config = dict(
    experts_per_token=2,
    activation='gelu',
    moe_layers=[2, 3, 4, 5, 6, 7, 8, 9, 10, 11, 12, 13],
    normalize_top_k=False,
    routed_scale=1.0,
    lr_router=0.00501,
    norm_eps=1e-06,
    tie_embeddings=True,
    beta1=0.9,
    grad_clip=1.0,
    dataset='wikipedia_en',
)
Below are experts of layer 11 (counted from 0) of a mixture-of-experts language model. Rows are named router (the router's row for the expert), up (a neuron's input weights, with its number) and show model dimensions 0-127. Each number is 128 + 32 x the weight over its row's rms, rounded and kept within 0 to 255. Numbers have three digits each.
After each expert's rows: "gets" lists some tokens that make up at least twice as much of what it gets as of all text. This comes from a sample of Wikipedia text that the model never trained on. Tokens count by the router's weight.

# expert 53
router:113177181130100103161131153139136126093122154199149087175202107173126106115131128156174134161160124176160146128172099130117144159127153093140062124120113102160153056112098089177122078140094064106139111141137114104145089174164135096104074126128131150139146149161189107168158088149159125147082109161159130084062121124101161183101110151075114124174162100116135139162139111119153175169044
up0:199145127190119152136140102087109118130167140146084142147151133139085155098138110097076204089064199100140130145112161120143145139096126107120133113159123114101139074071157120143090095141198094100088125143134054124141199138089091166135126133166161172140118124110120129155164107091123114114155091157152190130150077133093092171132104110169076151115148064170102113121113061125090076114089
gets: " in", " of", " on", " at", " from", " to"

# expert 34
router:085177125142090132098121119180108067145151151128115080160155083083196178158117181138105032097105160123135164127118160133099102181143131110110137132101139192069118137127157107132104107104139176053160157091149120141215125128095142119096170093131170116143122144137167127095085093127141166061047122135131130147107141140149126150117103146148125147150202086141130094109094117130181092129107
up0:159097143103120169126138154128130154125146197130109155086150096220099159113114136064136092146124134157131128091127081102162076120160147109072097191062137076132102081081092166123058094083088123147157120160145142184158075157132087127122133124186143070168080089164126133168175155082118132159126074100112182168141159146148115139138181141123151146148108148144127126122131129153127133144057
gets: " ", " (", "–", "^{", "_{", "/"

# expert 14
router:141095075139153104183158143135097103100142153162150155153148102113103176157132118126206176151128143141159123156121139094101070114112201151113176144143137119131126104070171053169081099145095136183088193098098191126103091108070159182162107177134126087115156118106102114076113162087127174134108077166146102114108135111117097138135092143149117137076148131104161121093129105084201120168101
up0:148122157126120180094106079162094112125128060137175101143065118144145085144144106158117072115120159155085139127192129087102124193104132173136131102180111106142105124129175146160145151126109187077168092161129124142097116148181152143127139108164075100144120100169118157124094191097120119185191112052126157130108105094052132159147059104139160106151146130142130179134133097135041122150132
gets: " ", "a", " San", " La", " Ma", " Ben"

# expert 59
router:121155115118126166130113133128147128145147115186150155157150157134176167125083158153118086137132143143137101137133165107136174190111115095144069175106149123139140099138143140137097108167091124161152159074131155131123095197127144087079070121158155107192139133117182154143172084043065173140059126101122147085094129166128141093118140114050203049108150083093123158147086110152164139144134
up0:148102127068133157135125114189120080173157103129137120181131124100095150079125149135091100140157130127152119119172131141088112126091105191142119200136171106077131140124123163070188135071101152087128146139149141152076202139147155119162132162075091119114162107092127100151090091144109149136139196156167101125140151092154071123137128104169145090165172223104058140086129174120133101167151
gets: ",", " and", "),", ")", ";", " &"

# expert 35
router:120123113062127084093146167117108166106116127084138177103121109142092087094088163173150197149130139124099151175153108084063171133130187138106116150124073125124160148135095146095162141128104166124134113149132076122083104094104139147140121172154176113137096078093159113119102139143125110135113102133242135138155101104121100109116205093090137077077163096187116128116164090189102193156134
up0:131110170136152205182137135168120165172096128093136080130082133126094094163139125143170164116135115156067176089114147113127105094117201144054165076099096108120159077135135124137153073159140110125141162149115146119103127143145122145131147139128124162224067155172176111048166062131098159122122135127116155151044167142165154095154127082118109161128116091120138095179143113110122099153129
gets: "ay", "aw", " |", "ow", "y", "oy"

# expert 56
router:093116123125139135093132157137143126151096171184132129116121147112178167171146158092140108111066122067188134082141127188134111189173129121107065150076195127108103093174129158088163113124149158101134156156133138136118097159164099100091120130150139148115141144154083109091137164142057122113085086094184061135115182161199111182090072099149161164159123084077117134161154099086133130105131
up0:157053101107153114144081147125130076141148172133116100105119114139109199170194125131112082168179145126063190075120200146081106105125115138147155153155158139110097144107144120191089109151168083132127166173159149151111092168144105131138129084141170100075091121104126091150158137137079128100178146098122120066152103144120141061141128130138170142169103117204129128138125191099064121117113
gets: "1", "2", "3", "4", "6", "7"

# expert 45
router:140144148135190070186153136136113136141174126123128136059085098102086087092143162192139178130155131071109138141137195125095137102153156118125171196126114150136117156130106141067126084077098101147124138069132108124169077141116146112190129119128090083175107091092144075131032183081127150135152139100186102169134190103139121131155149137113163150107058135159106145125145136153134127125151
up0:125102123170045111207140169146116098152157161046125121140130130100118183167112110093157178094129116130120161091054147157099190103106141136101090162183193177180123118143165153191148096149075121079176150093186122085100081114136129110111085120156133154137118145165093135139082130104106116073161131153126146183143168135132110153115127117131115160163152129137119105132132130146153107155047
gets: "el", "ter", "y", "al", "ly", "le"

# expert 15
router:088157103126064137089080143124091113108150114185138198099182153100127171127164125148150075125102156155151142127158103124145108098190119105119066173069080111103098138098145149158162082100092097118154160133107092101137084134115103106132197111152118111092139142206048111124180164159099065125118091092185087128130179192174089119082137129129139147138111125104160133115111137108146136097158
up0:175107119175142103094127157165145147114112090121176123162105114105125152135107059153085085127131182088111141103080114076112191167067150141120182168098112086115144147057090152133141126144139113100187134143111106133059146140143054103063151131115160161108148091133124124157102079132112039156147154154155129145102130191177142082122144151107128166146108089052132175141134088108137118161143
gets: "2", "3", "4", "6", "5", "8"

# expert 60
router:139172022158203119192153115152124114199134086158181055139098125105117133133151107122162090150118117163120116148093087083154167111150140139143165141166121100132133081108158107113151095198056142076134111138111117103095093178125139122190105112164166131113142162104133084109104160179132142139111175116081165121124143112137136128112127152098115079090101110141079142086206124157087150116139
up0:160105145133131123106125144121116102179102147121138139128117125129130145118109128139116122133072076135108181100106164119082104141106127155175123174159139114093158198153141114106179121128120163113145201163164155181071084123100041147088131114113122126185160118130130184152069230122101150099182063049144119109159174134089147119166126070112090166117135127109138100091096179147175107117121
gets: "o", "e", "ia", " de", "ie", "ne"

# expert 30
router:118159124112143129108134120106113178097119059184142179068141108147129133121193091086099136152186084155084126150134159103122113091176115070139161144161129150114122077101178110081154093153152136179113085149181151109161131144131105073152131142142106089163103106119104084064095190168125103080164161070148145120147124146082161111130153177104099158106133072115083147121143146191114163092188
up0:123119065177150161134084099141137081102127126181112110125113160184128142109072136115089140191136173118107119104131124136138050143138072084058095120092120128098138146179104083183133121079150088140137152125096091203162126143123137092154171127135144103186109150162167102098100072141121156121140162093124092144072129118141111138145180153128062213156130164172103114166134112128144123066092
gets: "ch", "r", "h", "i", "ell", "l"

# expert 36
router:128120136095116143177170069117101159071085099195126179127118112090168162096091087111061123152119179107139156191153103081140123170129154161095144076116132102118159102101083082167080166181096111125133106160142121088105129123083101144099129092169155150147108087117126115088087158160094106126175160128132098108149096114065082052137177172115103151128098089105119175109097133161161164086133
up0:146112161108141111172165118141116118079163114183160113110178095161135136125105081097148137091106138099104089108133139118090056159176111135094168131151173206140087117152086160152104129128221077164177085154120160142086127123100131138059133164126120137118083149114182158164169083136163122208124135096085111118098107126139151165056159152085148103180129151169117120089131111183113105135128
gets: ".", ",", " John", ".\"", " William", " James"

# expert 48
router:114149071139197141164172115136160133129145107134151210125160091108114135158103173108153183109155068104120110164129117113102126146102148088083138084158132120170106129102109140136114141160077146179089158135103164096178147085115112162161158170176156123116132080133121102127065097050162167086117152112109125163127124150097106096037128152102073089066128112168094117137144143176140112125200
up0:176131168148082113132089130161125139153147152102099131119126091165153153130156080170094163143158101180071193115160112140139164109090161101106104137116112129155141209076095111063163105115131114148141170098110122073071148128180136158122083132107162094149161122138120100176134103151138115091194182146100129113139088151142074118068123122141158120087174140102184066140220157130138143156169
gets: "u", "a", "ra", "ru", " ", " March"

# expert 37
router:119169194160111097139096099121128123082159118099141149102160131171156124132093079121167162116151172112182160148138161108160175152130159113089098150076138084130114054155118134113144145141167052124110129191147155183134083087158111118086107078093156141126098201076178138164110078136108206187096145142123140108096110127109133085131128152139151073180160082124118146146092072140137155102100
up0:090151159176071097173108129085116090106111150143125155137188115120098149113103105109170216070083146062128184131075094136163168163073126086144173121122141163116131166103093142129113126155115142098138112178119134093058125151117157142131144076126153117156096085120169107168134107131200114166109079125154131145111138189153128153170080143083092165152084171150144133169129125157055128101124
gets: " and", " to", " by", " with", " but", " after"

# expert 61
router:114128111141123070065160097118191159072092059145153136083093151128103070146090100134118083120127137120070147189133172092104116064061101110123176135170116130150116181108118152101128104177102090179161126098112125099096067123141140129172145160133152138133074089071128182092118093173159119106143175134189129157151147151129122152095143116122172139087149132183109125144167123164148140160184
up0:093167149136123085139159081090117132165093147146060064140155155085158070144167090199178098084115116148083188135179169180119089120167193126148105094123122127100080135146074126139119116091133147099106183148142123143116104117127083123158117152120079124173193166171097108152158126173119113164115171123097123073127091113123145141170111120059095119096149126162126193094108108148117086122159
gets: "h", "ak", "an", "ah", "i", "ar"

# expert 38
router:153196217099154148030102179151167128165115097142127074194136116103115151074156099105112105135151096152144114116123152188118093122163097171134114095175114126137180155078145109119128099174184147153136092080131151107084189132071110130099123128177142087104113104157115165138161179121159098123150132167134113134039142148119163066164130120156103144102076136103122133136109141131101114162125
up0:141129126102086096127090150081138132129100101153109103146121138117123090105052135169181137126128170140111133132132149119163155110122164153151102134125101108125053112101111142189135136146118111122128143124113141178124106097150083095153118136109141165128125045151175128146166175168128134174080080108150131122166139142164185158063143064166101054127032030183176104097131121103169120157140
gets: " L", " l", "l", " R", " n", "L"

# expert 43
router:115188104073128081154163179156116142087127101082138163131062096098100135114095130112093128103165088134198092200117107112074128090088099128081171089126111082131115134089104082114082121103084078100098132101093126083096124104072130098105156127124105109088124100072087115063098169140113083111132091129164114119079145098096099084138098096092130084101102120111108113077109116140094067134159
up0:117139124178152116076122146159146096192078155167123118107093174089120128189149091177186113140144160106129145084089141096150078124163136137097095108125120054135137156115104143042033168085108081157097096169147116141140120128108161158135115099077119115144155155152167178216142157146136130172128128140120128128084153096137134133170119128140120158158152097159115122183142149076114090057121
gets: " the", " The", "-", ".", " be", " that"

# expert 8
router:136117144093116083164108170141041157118145131040082060104135134139111112058112169149119115144152142130182136133153131175168185179103132095155115113094122062172101151136147136161077135110171112140114100141123156177055144120166122132105126147094118126082148157092117186139121096136113164160102096143158103089161106098126170187128141190179147071136084121129132067108128169111151123167129
up0:118124075105134199151159115099116106071141200168138097153142147165139155126140168171167094143172160140098124099155168190116083110147090082117102136196050150117142080175123117146099134109115121110186167116134074121087127169104075130201113125116132072164072190182148127125126109136157126132104146105104128088132072105126113173193117118076095136107112140119147146142149107173134130161090
gets: " is", " in", " of", " the", " to", " are"

# expert 17
router:154151062192165158067098148082203131085107094137128130102161151082149082132083139191081167076188100114084075116126121136110118106138104147154156101148122128107148176085113137105161138170152137100140146118117106126126107088113159088169154166083171081141155121138147117170133138106117178094171120099172126135114096168152132118080118102094203129060100102142150088154196105159124142142166
up0:172109127147108155108123168078149176112152132145161162150102166141157147105110113098119105135163162063106136080115121133159162077136125165180128108136135166183196136098113154169130090094128147081126167101155159124144118127110130121062055129175117129130158155088094145127205078127128202139102104098095136095112102095131136165099080070137171078071168147157111116148089142144128200059137
gets: "ur", "ab", "im", "or", "ul", "ub"

# expert 20
router:121186110073110088144148171140098142077130107101147187121083104092129116114086097109113132084148087158220068188114118119076142120100084112113173093145127094147127092098108077112092124069089092125103122109088126056087121125093132114115165138116105085074124111081106123076092159145106103099136088132154130097074159113102072090126082106100153069108093123139120120070121129141097089145161
up0:125161119191088132104091171125146124087115145138159108122140133151092172091154122117125103185186122091141081095153130204156076153094131121117163196159111157111123106044169135133171013141116073135107125142127156136157082148130113113188123147090125128154165156136102167114162116137118124159127082154054060134178119138138113141132114172096123216139143097125107120155107111162133128134142
gets: " |", " the", " The", "The", ";", " would"

# expert 3
router:115137203105147143136105155132139093139110078137086073167144150082122110134180066118118074161108117174090121124166127119069054114134122185165152119136109076135179070110157172163158123196129174062099151097123141148098199103129139146098100132117191139043130128084093137046153164138121127129148086185087120121112160128154134139122113145106117166152123115137146092130139130132142151171143
up0:172141086114085160116127134152135097083095163160181077057163113115123086157139079161149122135135109104088106113162134132172134189113137159140060153084100098114136178159135112180123109148175146116139076110121215141152196061143100149091149146106142081165121108095163089168126113107188132079094115170097122173103128153128145133139134111128085089204116109099117150171138155151157150090092
gets: " Mar", " Re", " Ar", " Ch", " Par", " con"

# expert 32
router:097153137123081119094144144134112084131159145132110137237128131174061169114077135101141128066171104094123139129080145141131121086128088145126124064166139055112145174123080147160144141101173169139138114100121177131152158072067142165170168133147140124152133092130127152128140139124095094112112129147164161121094161158098088085150115123081143157198163133081125169179125064059140146132084
up0:133148145132115133044126117130162173125125096068087092089111145122106167064184144112090177075131139173159177089141109127187118176098134129118184115074149123086162147122187118108139135178114127175166054151142164129036129139146115116118124160133189073088105183146164090115207084130100118095123122143143174135155100152152116144111162125147098129114143117126156151136108117103155139113076
gets: " M", " H", " K", " C", " G", " T"

# expert 33
router:111124096168110146149137115161141142100112167073107183075151120111155102126109098128108180130106163119166170133138127110166178117106149153141124166114152205105137077105192093166150116135144165121082168202125139120095149073129120148107061071176153143138109128108182133095152049106108071142098121102086140071125167125140149089154185151165051093100098094073103140144119138118115091134151
up0:184152164153118101101089101132079094178083089101129080099119115085118156106126164083103129176154164089105156150123139119223181133121130076156079128068102213107163159157120131191089110176079095138165158135068107186149121144117101139092133122147119118146087172142121151090113110115071162147149158165163116113164110109103124147079083106144155174142101099120119114180107098138119155153145
gets: " it", " which", " that", " It", " they", " who"